python train.py --d_shared_expert=0 --activation="swiglu" --router_score="softmax" --normalize_top_k=true --routed_scale=1.0 --balance_bias=false --vocab_size=8192 --norm="rmsnorm" --beta2=0.95 --grad_clip=2.0 --batch_tokens=32768
Below are experts of layer 2 (counted from 0) of a mixture-of-experts language model. Rows are named router (the router's row for the expert), gate (a neuron's input weights, with its number), up (a neuron's input weights, with its number), down (a neuron's output weights, with its number) and show model dimensions 0-191. Each number is 128 + 24 x the weight over its row's rms, rounded and kept within 0 to 255. Numbers have three digits each.
After each expert's rows: a language model's description of what the expert responds to. This comes from a sample of Wikipedia text that the model never trained on.

# expert 3
router:121145149188112115143103099172180158136127092143085172130140146167130123109143125180155165146163145141122125144141161112142154143113161116120146097125113106105145160154158108128113137080147126169129112131116093142175140091123123076100152111151135083119160133145129125115117161157091105084130132106101119146133100121099094157153115115116162136157124146116130125144136117092127142128103109146164120148127171149177089135148144086122071112095131154122110149165123090114124123123126135090136121114082136102140110105130136152146158150114114156144170103165112133129119127081150153124
gate0:156116097087152157146106158111124142091117125142099117151126102146136138136083139090142139157143150167136133144144130138119086124149136113118122141126080122109128148171109188126142161180101178122141098164136135169113138148132123145132153160175129127138134131176140098118122103138091123133106152080171198133161137144114093183092146114148105104136152107108131129128149087137104129163133095134144160132126161148109109126134102164092148087163176133109095148137143139143135110123174111145147116109149141102144103155068129114121102101092115134129157128157120107122126118132129106121
up0:129120137172150109110151092116166102168128102131119130099147158135111120137132089146103196081110150142125113098132130117127141121107056153111132090128155091109095155084167090135129106101132102133095174163093142093114111159110131108101119121114150147112115141127157169121111149123148119118153143165098105134114121132166133104106127108129165114100149165144109141127108157126158097113127146123087135117128119154102127122140201090169115130116117112145134127160075153117135118118122132141095149111108122133105155119122085144135128115150121102125123120122137111178090063112100158121
down0:151168134128162140112144112132155113092127122140153132086106147134115114098155090140148113092165156132106151114084146161123124162125113134088154089149139143145117130127159146103115104106100093130121139110096135110117118158159133147125095128122065166119152107112119130123128135128146114122147147182132131089157115138115136105161122141146131151107161090135140109140146197124136141113170113116117127135082096136100117130109168099160112099081129094114141146139072104175117146105126154150089176104085148110101133125156177099123152117130126127124112093135131171178121121095174121124
What it handles: Word-start fragments, mixed. Opening pieces of longer words such as susp-, det-, hand-, far-, plus For, However, won and numbers in sports tables.

# expert 22
router:162135147139092160170137165079090139118126139107136092124112141153137122133111116081131106116139142123130139126117148123122140130116146111117152157094103125112122131103122098138126140139128114130120079172172072095108145152111089120129130125150102096137117071153129103128149130107175132130168129156142100101156104106138104132209150112092146145103117167176118119113173122138110088148128111152135134156135139140083170088129148157163129128154170119097108122104113115108133131154157096130111120164112165141143113113090124101080154093106148132150106098127125155122183106148142129131
gate0:144111128152106160145123142123083093112152131113108109154113122150080157150102101106139110082120102098111047199146135132110122157118143125134160147149127122119110101105111118162147109126119147140116144062105126099093083122131089120090078161100129115083126115079147149160113125175129104137118090124125156104158140106136110133132162128125108164105165114142174145102120104139154132136169127092170132088112089167100152099139144143086125126168103124136136117136123147104111137138124107129101125114123126131148113142114122123135129106111144093112112127116096073090137113121140112128
up0:119185121135146102129113121159118126106156099149136110108142120123130047080123152145116107102120130127146094147151146136153121145111139122095111143165156108112118147137146157103181160140127117126158107058130135142123121117119128146090120119121118127078144105144129106140133085129116148155154139145145156131157182168138176126133140154115091126125188061135124087114146082121124116176139109092086154142099124130107156144145161168122140127116126176134141108111107097090151109146121110113127144116117117121090139133149127094168132134100154101078112115111158125105143153114126122114
down0:095202100147105113162128151129132168131137144154135123111106120128120133120116134133134124121147132160133118133099081125136191132130162092104107130126168122121153111162094127145186143110103179129142137164141105096155164128118138158118085155147089126123121118133111108078127143145148140083138170137089155121098102102100141144112122165101164139133113147115133084133106132085154151110131111116098146120086098135080115116127138144124116148108117116148157128126143150099121082160131139148158155140077141133110109125079096096146097108135142174112144171114141158109122115093126157162
What it handles: Opening parentheses, gi pieces. Opening parentheses and commas before dates or glosses, and the word piece gi in Colegio, ringgit, Montargis, plus place names like Indiana.

# expert 45
router:105143138110091136130135168126131139146093107113079134106118101117129129137108110122125132119113113123133122127121158133145134136101118103121094145123136161141160137150099119148101141152135115130140125136162123125083149111150116091166100108159103163115125169090118150078138124165072180131093145113173143129094130130098130100128121166110129090116104172103105086105133115159150115164182109126144139116122156141123136181139152126148197154096159096145141175123126086115104123124180139119097132144141153149110135076109159119164063140121116124108149101146125117133178127110144153124
gate0:121113123094098121123100158130127126122116118091153072121093119156107133179137131126141184147150124082149100139132190137135133128120095120123128070147139142147148164113119125082119190116118130144132109125097112123117149170118090110133134125129152155132165147115129136117134106146097147113115145147154136137112150132112095104153146093163091093125102131125118127149135090157121065174114114098110100160149123136103113143146103134100139147117112186140098113135137165090141101147141098174158110080125124140140156120123117154166129137074118152180109177125114132108138160114134117145
up0:120102140131145133105108147124147105150166118138123094143128093115101150172141132134152167149157157132144131155132123101105116155101140136143133105127155148112155101106112124119081134107094121159098122082083083125144167189127129076123133144141146162133101143126171111106159128140094097123105161100157093144143130145147119097088146101110167102148115121110168133137112122148099079145140112127175115133179097110109078100128091154138117130116161104147082116179134123161104141126114144126159125160119134119110155167137191122122117121155141099130125128164152139136149115079136142116
down0:098143131111111143099175121085087122087103130131130135148123111086139136126126128105133191162106088145144132165157090151133127125110128138157099121098135105149101178166170115120092057110118164091095122133117109150125175113127138127102111108122076109131101121156114102132125107187149120087109128124148126144109125097160113148105125135108073090132119106124086130125146118102091140147108128132136150121150131088147127124119111107135122133172145114136095105148152090148137102135110109165092110146158153167112119126085118156095100100121115138119142149123104133168126080113130116163
What it handles: Single letters, word endings. Single consonant letters like r, t, k, p ending or beginning names and words (Diyarbakır, Aleksandar, pioneer), and sentence-final periods.

# expert 33
router:128136121115112125144167107177107105114158143130161176111098173197139100145142086123122121118137099195108123122088087170142168149108108122082127113148123140113106124124160116132135093147121145123143119166125146127136144143157147135106111104163144141107141130128100151112136147149126102130158160177088115158118131110164132136108123123175120122107134152114138156090139120138166145115133098142128150157127092100129130143091152123109130163114104143143121122107129118152107195155156142155092096087129122089131145066129087148106102148164110124117140097174123129120107114101111167140
gate0:111128156117112117151153129108168144123094118131101108107137194116123101135127147117090087167109121096117098171142086115128141107124097119097133096143129127177109120163117099104140096186129139069117123171150139101063090096155145165141126091105138102091146147116135096123108119146135169130161155168098111113164137122129153150107157130138134093135123154119149114132097173112146121145120160134122128138099119148189098131112148097132138120142127142089142121115120101128166130118133126079116125078131157126170119126132116096127149116136137143155131118108102079164127143155097123155
up0:088119164121093130130155133070161147121120168143101119105095145109112151162118105117116065125102111108122118135140131129128141109171106112119129105162125164153092111110083102122136104127122177100115102154137147079064066092145131159124126110140164102104135111157135134113134127159118158126143121162109103173122150131146170151109147116152111098121141156118122110120138151135152131148120147128114131131123102147148139134135144083127116135203136134099156145135122114135168145141119138103115138110121145102164104127103130098128165094182122113153152108125098094149108142193112112162
down0:103172116092123178116147135099128150140135124125113115152178143105124176178100119144138137135121154123123107142086126131113134067159133093127124135140127131146150098099131162100095158121114122128112113114086153132081110162155146115107108137111147127124104117131107119187162119100151112152153128146185154102133088136109128137169158114100137124151089083133125138109137123126088072120107137133119119120170132097130098140119099154181147127118126078116123103181083156132155129147122120114142148090137143128133138165095159142080141120129148105165125096143111113154162152142144152161
What it handles: Capitalized sentence openers. "The" starting sentences or cells, nationality and attribute words like American, local, popular, original, whole, and "Nominated" in award tables.

# expert 48
router:140126132103114140110138087134131146114176131156128085101132092140150098135148139157113125103173141117121147136080129141141102138154176137144160110128132077145141135151122120126143134109116080110116148132124134111142153125143118106109114145132124109141154171146142073152171155095130159095185132162104083085074123112098147124161118142121115167101142080129097105108103143144098145160137118107143138131102143099101145085147121143159090159142128124112102102120133175142118062141121070139136137151142115142092148142101165121140172108178111120121094156131133114096146134122122110118
gate1:142115155125128091120117050179068182120122135110099142167159148131130110102153159139114129124129115100110141143132111171147122133116132128100135093129076148141125134195108109113138155147113097112156139147142148135120117163146143143103137145154124143119107111147173110129116117149123105060098138102132130126089130101104118120145093095139089125113122126074113151090116169123126107116123118087122106112114161136119122168104134161125156104104120099156126074140125132191117111147147102120134128128107153182111122135152142141101147137121109151158110111104100112155117177127124107162
up1:124177101098107144147136162098184107130118122129137087075078110115159149130105095124117135112129141148140122099144139109110104100129130131130118148092183109105130121077146161126119078146138161146136085117091131123136139101101103116134129104132127118140160140097105168127130124104176174203120146144149145148176113169152127129098162150132152130164141134176113127161167083147129146145123136139109116164167104115134139105165125104101116128139129148100135150121121146095133165105131150127146111161139116101150130111093114122147124103147160117078139147157150159119144093141150137100
down1:132140123123125144115148152134139118110101098121114111134142097143162125122116118102119146176141074135102141118152087107130132145123108133126123122114101165123121107123140092110109115099125118136130122178141124104152158062085145166119139143091146139131143121171105159132140154095165124113158142148071137120110137184102151156105169143108123166128152163141125091157111111147154161130152159123105116126128087135095119142141095158096120113187095148148125183118117194150093157102103106114130098173134126134082112109137092108115131138130147151110126123112129143130123108062110121088
What it handles: Closing brackets and commas. Closing parentheses and commas after names or years in bibliographies and credit lists, plus pieces like zi (Brazilian), emi, special.

# expert 59
router:135136110106185095109088103149165128134080137113196171116101116096162161144132165126126164150128121102119078108106126094114078128106121113127195127132152132148137124140113116104133142095141120103104126093134102113119084151137180123125121121086124148124134130121134091139116129132096141133145168127153126125117113169152109158161098142184155136151165128163153131134121168136103127110147102099121142134115135121106096107120139181119092149124149161135144146145161121199147077129156136128148143137103110076159130132130102136135113126151122118123139159096158152131128127117160127104
gate0:170081109120074127115152134112101171122111151142148118125093131147148118114122138104087085142137145078128127122135125104124120139097170165158107130125096144147172099152127178155126126131114129123091120189109130093105096111103150123120149112123103146150107177123096191175144144108157108111133119169159137115160112153135122112104141081148140112146110119134060135157108138126149129094135162133153131127128132116168058137143101145144105119132097140131099079095139122137142106144096078127114126099134099129089112136101126135117134117135130115123130162108115101133093130108090149130
up0:197071180108129142126137114133131145144103107120150144137173110187141124142119138083154131164127142107141131127107138072132123158194160178136130095088083157107146086161105141105095139118109143133135124183128142079098092104114147138110107107121137161120137156142161128161147111149144139152140124139134132119163086147143104102112112083132139120118139086149142147125130127162149132125121127103140158096128145116077117110118108132120102133161156156104142093139135121138144123163143108112120106099111114105102122108124111121112134140142141139155127114091119089059105115167144144125
down0:135116102117136190151119137150156164104156126115111134129100123073140135120113139098085119096144111131104126122154144142108145137101111111122123137080150134106125130132148154170129147131164185082121125131153192112178109126120121092097140110128095118114123137117097138151118113134116142099139102126142126138157147147155110133122126099120127117100135158131138111175132126147161130121160158121135121140137115115156100168141184133094116179160148165122102135106093148128099111139190106126153074139152100129086110148117130096104135130182080130084177129152104150115120126125124134185
What it handles: The after prepositions. Nearly all "the" following prepositions like of, in, to, at, plus mid-word pieces ken in Broken, ibr.

# expert 8
router:097163100121111092174142127067129133087170142116100136177145103108090140115124126121148114086136097165097129115092144120127122122101154121134114109125118119119127143092134092151156123139116093116118142126090140129127122100108130090146127141155104096080131100100127107171155105153112114075076115117172115123140146139139123100086129120121141111127152126111139167083110126187111138167107095151162136129138164123142111118125131136086142155148140080149144113096090153165107111151154113120130155116156107083145121150101158091137159131162148129101097092110115096149133114094144141146
gate1:118093156125088093117090153135113115112133081098138161098141143096096145105108103160105095147132135132130113109162109117140155127152124138098154103133123155064070124123187147111092160138105145140147151146115137141096125096147150144128110123121118135109117145147136128106161114127126179117082104137129077155124135149154114115105125098141169116116117146096114099154113110133102077137108165158103124125127122116128105155127175074122162146157099120087119094110139174173139097099152145146100152145149138167135151103141117124110122151160109098113105147104154133101107109083146134113
up1:103091106132115068132117130121093129135118097135124137110136095144118156115103115143127100171127105145136111130163077093142180139134118166139174137116121131116090120108180127113121138120154074139132155127115117141102092128126150171177062127122128102091139097122104128082149104142141155131126113103132107172107108161219135134096111133129146139117140121098165114131139135147080104129138156133149139143113118126148119130181152111132111132111110154098161074117100130127144092108121142158129127125097152165106150131105098131135141124130172103092118109090109127114134091144129141106
down1:109132184131145160145145116129117117114134150142079099152133114142176117136114134154138051120123112117155149126156150119117136152156188145175106159105117142148093166126115162128117149127106144074156110142119134111137171148109073090128128077153172118118161081137154150122123124101134130129155116103152127149101165140165086129125120156074075125122138111101130100135155135130150120127116103124106153144139095128136155133113125123123157127075117132103127156107192114144146127098123160119129062137141163122109089111140113131161109098133100161142119121126132136139149117148141116137
What it handles: Mid-word syllables in names. Middle syllable pieces like avi, gu, ia, ka, ji inside names and words, e.g. Leaving, McTavish, Guest stars, Liverpool.

# expert 2
router:090112131125087136114108098096174105127151136152095116116143097155110103103160129145107161132130174140157122100092117146130128099143119135127088098151141158121128138101083158135140118141131162133162114133135168135105151123100139136129108124109121130105123152119089104100138116108104133134117154079178157167148151115108089119112172082136123163136138167101091121114155078124126088138130070122135137110157169133155147097166120170107146118077140108164143141151174143179115153123151125134134128124105111120136134138119145122182118113113117157125104139172156070123108139098119160118
gate0:112162133132146153135108111105125096143139170161116107160108144085115161133145116085136108114122100140142133151087144119124110144148139102119125128101111143129144087133089110160098165131136090167132167064156115045106146156109107137144113120133105129168139142115125100133120095134117126122076062121113142137164108147175113138130129135153114162119124091117119103111165149151139105134151093122107144098139105132121138130162074143134143122136127087184151119124121127138117117151170129134124090165113137110130132102165142104098140136131122149082132141063092138102155130159100150132
up0:111150122150127154142124127120114099122139170148104115135095134079103142150145132145139092125108103118123128177089151115119092138140143140136124113125122157174129120168116127119100131135145096183116161077135109065127105131098123136171135106137090149159138132093137116159131095139100125096096086147098130156151095146177103115121121140132109132132124117106129133096157128163135094130162103095138137082142088093139158146136107127108125125120108117182140143065142134149101144146154127157149073164117117128120103076182160123087143128129133144120116122071090135103132129140108125151
down0:090163164106104120170109139127156112146147138137091141154124140119122137133157141106117104120126137123140075142139111152175161141132181106134097147143152152135165164105155121134098153112117113152115136184182109127095102184150127094132131095128136119126157087074137151102178099164128108120119119154088093153133147108132110112122158119145120120118139124121122154072089117132105108175110111123095141137115112128127120139068100106138149103123144128110130135147125131154150143129145111125100103142194181135125133137160124142124170124096140124097085125099095114143135144164088144125
What it handles: Name-initial syllable pieces. Short syllable pieces, often word-initial, inside proper names, especially South Asian, Slavic and place names, e.g. Samudragarh, Bengkayang, Strasbourg.

# expert 58
router:122117127113128135092161105086165153136162116114150090131125123139144150141101149149111148097156142123134112137134124124118155091138098134111130101155091133166101034123086145157157140135118129113094110113114133121129143123141144129111117095117105138161112144140065132153106139136102166117127138092138093130104101119152151112121139146150161132130088107143123146174145118174125106103133123082118134109128162162124133053172162085141132106165100122095112148122147117163145115131116109101107157139107100114124143103124142109109127141157133141154152101091131173185069135129108122110
gate1:109137134098115109143136129107102138156141116077097135114111096101128055121115122128176120126149116150176156154167080141155109147146114130130086113123074173152125105137114120159139145084103127110091133127133126128143090106169133113112128134152156126153079113119184172123102103160095139150084148132121106171080110131162130104126112117115161122110131131103097173127129128147130121129095138101180138153095149127133114124141157065106147080132150113121115135114127140117127120159148188092133140152125123109088144120101151150120152146133137146139132138132134144105094118148118089122
up1:083128130103128148131127117117140129128124180135082103171102093127150080099132140113139091135144131145123161097150140163131131145129145143155118168139161168179156096102103130121099164106150126115101130122135170153148119067157140116126139124168132139157132085106125135141145122116154142123156151118151136136139132129136146135129088115131151166136173118098150129133114138137139207104072145115123114145086135095162116123131113131146158079163143111153089131086140130133124176093138128126135158158106129136113094088102139112137130163103105131129172151132101155144135091171083111140
down1:146163118126085142144124137120125123147135064141125142123147101179145139120142200091140178138129111131121135132192115175143127154127121122171073148166123180151102102152108112089100152102124138149128149151125138081169077151116072108123127127118116125135122108130136105153128123153085111102119114107137133135130120164135135107150150133136127129145125167123103117075146079126078181154147117145144129126133134104110090104153173108111145121104143115074107165123153106094104106144153109135124138136147092138119133134134122149142144147115118152143136140096098118160123098152127119096
What it handles: Articles and subject pronouns. Indefinite articles a and an before noun phrases, and pronouns he, she, his starting a clause, as in served as a base.

# expert 37
router:116147101151090165147115116118127115135127128095126096169098143145124131108085117089100128131185098103114136131128089156076101117166163103150103176123120136159168122132148107138119162075122115175115154139160141181105147134150113126149116097097063127124101159154103144161152156166098144085120158121121118139138072136140129108109161145139119115141096132123114126131148138153122129128164111113142117134144142130118147141127140135143134130162113144138144127138122125089133139154131073180132105182119107144122111141107142158103132135152126120163113162146130105179100074099116169132
gate1:171078137084147087116149078130136121148148138111124130099089147153157096090108098127139137166101101128089134138158069102141142138124154150123128120129076134114131174124136154147131091170142141126107091148118093080114099137135104136141136114107133140132103111094115128116125157094139093085154147139133137133139159119118078085141121117108126145085147114157132148156152103161142076115167131121079112105119148159091121125141085154135120107115129120120150144144111102117129159123116113127152109146139109117162147104101116094175094134094115115111131117151174161117129107087125088101
up1:090152130171133136132106169114131130148122140148122122148145087104102173147104125134139106075144121100168109136097153143120115102138152147127122169146160141151117096115099080108136152104136101126101161133094127166133130145140115149142121165142121098136178146131161134111105126200095179169105100093116095116104112113118147190127124128142096150125101123117139164132116154096125145106096120154209140127139124132137137134102133100124123153173110133112121121124155145139149110143111107120116131123136125140123119154127127161091136077125140110172123137132088072117145160170078145137
down1:152141123137106122152081084124129131142163141194115165114125086133080144128144105118133114086165144149149115154141083129142145138112126103148176166164131145121127170115127111122175121146183122212093158152129132098144149139129134162109142121114100099103117133099125101073107127154095163100107130105109098145131102078116138165123158137113122139093123071104141179143149150119128135137166097092119138099136138143096117116104122123152139135099100159157096140109131157124118117131098124132090115126126129119122116134119136121141088100109161121101105125120132087149152148131138114140
What it handles: Numbers and capital initials. Standalone numbers in stats, dates and tables (18, 50, 83,000), and single capital letters starting words, such as U in Utrecht, UK, T.

# expert 21
router:153156153090137104115111115136148152151126134122133087160117131139120100098126163134147140115118098078104177148169125161134130165133127119121147107176116127143095127127120159106121136118133119117114096120135101124132121165099119071105098142122088132097128086163160161148117140148103121131136140107163061141113104109122139072136130085136180100088112142104137147083147135168136115168165122115158147107109100133090098115158126133101162114130184126128139124131127177123141154164136159129115101139101127129121091122141141106101143166089100110078111152129108148110172161125110146122
gate0:121168144160114112130099132124158139094158104184150148115150150110158135102137103153124156081125180141082147152083176125150164126138110147145135141143125101119123114124091122153098158100105100101120114137119109110136131140131136123110180133139119132121126134117095102080163130150138088133125172102134135132116155109105104124119189109149133112130106124100144108151117144092087093163147150141137118130160155124123120134138108151123137131099116147154124113143158102120108086122105156152130147097090120116118148167138150145024121177127128103104177119117086127135141135134108107160
up0:100188153117106126115102122102145143104157075136147122141145130117131111090150105132130163090158163161071135138118167151167162166160102156120105142152130092111101117145120134135107136090122079096112111130105147100117092137102131133094115149109130112086125119137097134140157112149115127156119172096142119125111133132120090122131157125157150129105106123112159129112136123122102074180143131129163130130140152129116119144157117139103143155127146136135121086152154127102102082135099147132142129095078103126100144170107150113051139174108115138108185115093105137128137145160138133152
down0:179086079158118125118091207119122116106113107143145152102133169096126124099139115164151125114148108130104126148110120104118135130123156154144118127134118113138135181106179128094110133104133107088148188132132100127086142163135158157160107105099129092063127130086108110113147137094157115124113151152127130123120106110082108107154092128112198150109128097118147145158160146131102134130102131132144134115171116181123142138094141142136112116140108129158139106136092108128125107113134126109107137113068151115119141123095121087123157124138181124126128110094100136140139157129121158122
What it handles: Pronouns and heading marks. Subject pronouns it, he, she starting a clause or after a verb, plus repeated = in section headings and dashes in table rules.

# expert 0
router:119115121167135145091096104160132135146169088089142124127104174140137148146115107124104122113151141104087131136134115111100175116149127148152140131119127145108152172109122121140157157130130116102088107127112120133107159099129135128139130117121090153138140112089144146118100140149089146114101141092155141126139138133116158153134085104133093142169119134114141129046136090135170111149109089164190131095100163119135126152125108127098108104136095067125087130163150184100138155138170149113111118123170134123134127155082130173102094113169110104130134145143166111112148147113134117118
gate1:148151147096122122164130108117132127111119125176133152096106132101127107091102141111100149119113122108168093115141156149122095083171186119154122115144120182111131161134117137184124117141169090061115133155129127130105150141123160125093154145134120163139073143155124118138099116129068125140083127150118207134154074122138133134112114099127147129133107106128127135121124149110126144153157104122147095095121161154101125151174159130144144057139159135147111151128124135084149104110115098139133109099118118134093129112119138133145113116085122172140143121119114107137132091133109130113
up1:101080139135123127105133144135108122145135143107117099184146126161118131160137103142177118112149141144078154140125121101136138163115079131113125161120135123156137088097114125112137161105088112189121127120123143137157097122122134138174105157090144124103183097103122139109152134123172113099179133123144062121086178148120144101145104166119126124090173128095144123120142139143120117124118159113116152147105108106177137109071109142098117192116097137118143093108137131153106170149126136124132125168127155116174139152136147159129145120148121079107121099121121128121124146150152136138
down1:109122173112119156135076108124134124145122141115151131139099140117126148110130075095130146171114113095110100107127147108116135147145086094136136120170161121131103115133073140145151152119118121110110109140083124135118175129156190100106165086116134164124094161133146132132112122168128134080074103111151127141143167121146119140109127080107132122152116157125117117111097098124095130189117096112146117119150136122127155167068082144095162164129128164093117128100138143122117106154161132132126133165153132093115131123094126151093107152163101151114166146139139157120122147118122115083
What it handles: Sentence-ending periods. Full stops ending sentences before a new sentence or paragraph, plus abbreviation dots and word pieces like ann, j (Delannoy, journey).

# expert 16
router:137156137139090122126100136120163122131159108158113114104107127108128104122146126132091131127097127061104111145102138103146132088157159133077128091122120101082104111149151100101128144162114135113165114127153141095133108090112141116114165119129104164129163161138110122161162138155162140128108105139161073129110102096099128121119103084142105141160153111124157093169148136114087125151124112139080141148124159078130089164124112147150158104113109102097112108129179137119148147086163151101129149140106091179126151178140119116148137125136100144131107093148087121139152119115122125093
gate0:142142095106093118100128141108131150175093154123123097073128162122109086126195147123111147138151154101105119171157193143118125107129101155100111133118139173125122099140154166125090126133147118091124110110147132120135109161113143096121107159158108154087158162116102146095134096136161066121102156130132141132167134111130132095167111099161153161155123132150101144128142166127115138120134075135162157120137149106165128140104088085109156124118144105088116121122122123136115154156146133114134155135118130129110156138115122180129143149132089127147123111116089170116148154132126170097
up0:126120134154139113139139131156135126099144113138160153152165098140100179142088107127160140141114103120166164113078131120121171145112170109133161148112099113134115109098084108115128151160101100131161101156127119113093158104159129138095136140128102093157091113158133083152101117130116174137146090149174140130154115143059141101086119138149171139165125139126129129101146146194145124145134157119119111124125115149103106089120135191146109152148138112163154138118113122114128127151111160128138142123161113146117118152115157120113086140160154162113163136143115171094145171127127151152
down0:133104138096159094121102130110148122110094145123124150092097089130147135164114123154150110126148123153141113118114138151123160153148102175115159115111105091166147136116119125141077114146129144128179133088115161123104117136116142147118157123135116129160125110187153155117083097171113137114151102151122095155099092076116118119092132132168104075117142133141131104112150130153135136100153135142112135142108113115067136164138138115158104129111144171108127144194152144138149147103132172128140129153079160118124144141103160115137087149121145086137135098164139158129175090148155097139
What it handles: Section heading markers. The second equals sign opening wiki section headings like ==Career==, plus capitalized word starts like Ste in Steamship, S, P.

# expert 25
router:152123090137119119101147129124092152135108117107135108139130136122095086101090122139151108148092096135136117136113140156147109136105091130098124143172111125166131151113184126137113102153114096121104102141143126127126112133099071077193132125099119177111141158111155114108145116106132180081146122172102119160148152089159127068149142127134129119133135147157150104135124098156135130161146113096127133144177132128093117112074106142142122105106124122147103132119124140102106131113133134070172139118130163145122112167170155158110102134153155118143120094143107092101129182086114130122
gate0:143143112100120109150094132112116166105157113143124161151137152104132133119166142129133136146095139128145100130094142185155143125113074162160104132150149123134118083127108123168120110169121146155144121152115164112118119095120144118157153127133152141115158119142146202115127149139133123121100130117178117155152158163157096116142176157132107083146115177146144159120137103119143132122136122117155182121147133108109095116110069154114146099132149142146101193142111148147117141154106124116159136151122156111142137127098092166121109102162142108149142080143111131101109091067123097152
up0:115140122163121152124173125148163122127115108133145097123106096140161126145119112130151110117121135125140142140151136106102111134160170135079145138124095141132135162142158133094129155074138097088113116103128088162154132178113126118102116147150121115131158142082107071139150085113125137124123102125088126107109091089102124156089085135151153126128139133127110091128111167119143127112147108135104069194101145178148142125128180117137130163135139126141123087094130106156127079101153128119117104061149112150107160141160114090118142150097120113129099153098124118171124124140101129114
down0:136096102150178136112153078171113162147153136120119157129109110107114109135127146147113154102137140139122109114145071170119100151130091139120137173178122149136093157107150127145121134120147125132144135113123146150165119093146132129153139126113088115170138148147120166154126176132142133127161143155110146157151144119114132116131152123130117154120079093136123102172151080116147119088130160081160105110120175106145115147132131121160099152169098096133125147158117154136141127186112104145071118141090112147131158108177119133119127125076110112105113137133154101119117067089125152110
What it handles: Do and la words. Words or word starts do, Do, la, Ar, Ne, as in Doses, Does, Doom, "ties do not", plus "the" after by or of.

# expert 46
router:129153146141108123183098121133114093114096086101092102136117164139141095147118158117124147128100094132141079092162144108143126107171086138096143145124101115133123148122144133104134148120138146135113129129133128159137148163100162112102107122178132108141143123129115107177128128175057118081071106121141129154110127114153153166127115157136103147149154112141133155118151119127118108146148078123091140166165100113118164087114139163122155124083115136171104126156152117079077148172159111142101125107161139120143081116141121115113117117141124151116164122134133153131112153148102088121
gate0:137142157131150083131090121154139152080127173142143165130124103121152126143148104100119119154109113099134119081117142105146103151117140090101127162131132129127135136128127085141123141117159160161114172101127156117166109155152150126114123183131139123164142147120140134140118149140133112132162161097149152099131151125122097168092122148077141147151125143113102076125129161105117181133130127170140118135140100165123165118128146123165115144098137100123130089107121117169130145120136095151160142143095101146105094095142164090090109078101117186134097140133061149167134128149119158137
up0:107123111102109145145134151119112123146150104120088099121143122154079140128123134136133143128158159154137077201126126127132154092151152160153091131141126134131110088132115164086138147094130092119116142122074117120122151096144109144158112108126117127084123135137106089133144087141114174123083105115127107128146107130129180091110154117155125134136153130121124141106129090152135121173158116084127136129099151097131108084169112165110123113152126153143119158170151133127121156161131112121094138130154184161117155182097109151155123155167142103093147106128162100096100095124108138095
down0:172143137176097161102108135158127106120191148113152121119090064103078169109127118163117125112100106144087110141115180122076157144133135135085128109103186158133134152143139179128146163142144130133138130142129120129115144170142178103134143120087070125160096114096122112125129113152165144119109106134120142126115145115117098130158133107130126140118070115101112135141102122125128115112109122104080129108104111099114163122119093150107102142117104076120127148162133137140124093090115145145082135127073128140142148146131104104142165113125126123117119165147123113153125122138090137110
What it handles: The, mid-name pieces. The word the after prepositions, and inner pieces of proper names like ern in Pasternak, Norderney, and l in Stockholm.

# expert 55
router:139080145104127084059152123151113116137140151122153120102101140123120136124147163119132137167164124144067159167078103136123165108145150091087128125127140111127153145116087123122146088153135121104171094150103097101138095137125141168122126134149139127133111103161152145155151103156116092154159145146110133134149122148126107086110111099122122100131127110155122088101103130101170166136154158130137128125076077122106130129087159149098112081156109115110141113138097132149141158156135153182084116125124147176155140123126099129121147116083143118138112105137159118124126141109140155163
gate0:140128146176134125124134141148128163138129151078119144086129135112126106121104156120155134149130129113152117136131138101095143125150083119076151128140121179110101127130129149137136154152157143096111149163190100088111137144077157114159162133115151092170094163085141098119096134124090141121123092121128142136118146131150123117158122132135121121125078157123112133139128141152139089139104118138082133111115108101129115130140113116140203133117127188127129093165143106066122134111113114141129103109149163071150148132171131127094136134123106154119088195128130099103131125100156113146
up0:073141104121121176112146148109154126121135115148142123150116138113142138173096118158149102115131114122096147121130110130103170127150133109164107108120172126138103120158065130104134104100119171119130173101116110119118128112125138107124130127109151107135103102139095110132120112152091141136131138152143098131106128152104145133103088169115184076154153116134156129114092165141162100111138106165090163116117180102131149128139125118088141119151121162140137104101116091133162115160205129141181123141135110133133098111144117100096100118136153152123162148112110181175112124101086133153
down0:092107146094112084116134156123141114080152095117155074146127100118158122097164099099109159058131174123131130179151158102138115125142123169105108112090093098108101123113114137176137125103105100131134077132096102139126144172165146143116115182110149146131133124180159152151138145118143147131095174170107181128154133138146143170157149146167105158144135154125119080128114152100129155109098137126123124118168151135136133107131179107096111143131141157141130153142147102132144117117113127145127141121113136137131130111102161165157132139122129094122141117153157155132152133126118151104
What it handles: Topic category nouns. Common nouns naming activities or institutions after the or a: team, school, music, show, election, film, plus the prefix inter-.

# expert 14
router:115156122072126128091122145146135132187138160129136123147125149143156129160124087150129118134127114148106149131089182127135106082142130124138112097114140094066097185153160110123131102087169143137099138153134154094152168129157143090115146106135108073122143156104136139145108147112164103113126110188093097149124136110105093113126141116127111099117131132129143107147127151099092104113104124076112126133139082143131158117082120127109119136090121126128184093164110108135136105093167117144108144086136120101118122123175117124129138158098097114158110088139146123137157118122155145131
gate1:093133117180110131130104093124128107116105102125158113124079113149118098068121119115116154149154104102112122126103128153125163117114079114150110146124134110120125100089118136157117163144108126149107114114140138131102125097130163167081181184157087162148156117160152104119102151150093150097147129114152191093128115151102101123125091137139144110116143104103100083090154134124116102099165139174119120149090159120105130120156123136121125111097164074107103111107130151109145127129098104113151126162123108114079123103102142150131115135099117122114094149137131122132129076134122115084
up1:129133112138138128102079141081110118134113112142154104146119140150145139137119110151139137146144109089137119156108155120129111085117125097152127096122146120116106187132129141166101152098191142141095139152112146104133103126149142135147170179139115191114094159109145134122102149131155130110163153186095143187158127135125126077153157096150155120122112101145110119114100110117141164123113163126126118181068082119107167105099115128098121070141136135136121115148151146111142130131149135130130118123102113136116153085132110159161130155100102111155102144139140089113144127097168141153
down1:100116162131126159115160116087116152118148172096155125108125099154142186110140157123137104143154109100150134116105141103151168121119146169144152096078114124125146145137175141159145132140111120095072097119152104116145090159085111143090113120107158159115104079117175129149119144089165118095131131123132136166099129155081118129131111110109134174157121131153147129190131107150131103103121148177125076111100149108148108143101087087094119133123157130149130096083090146137123142116135094122114130117133122114115113110150145151124119082097137116131129089138120138149154105144144141137
What it handles: Determiners and quantifiers. Determiners and quantifiers after verbs or prepositions, such as a, an, every, some, next, seven, plus name starts like Bragg, Brackley.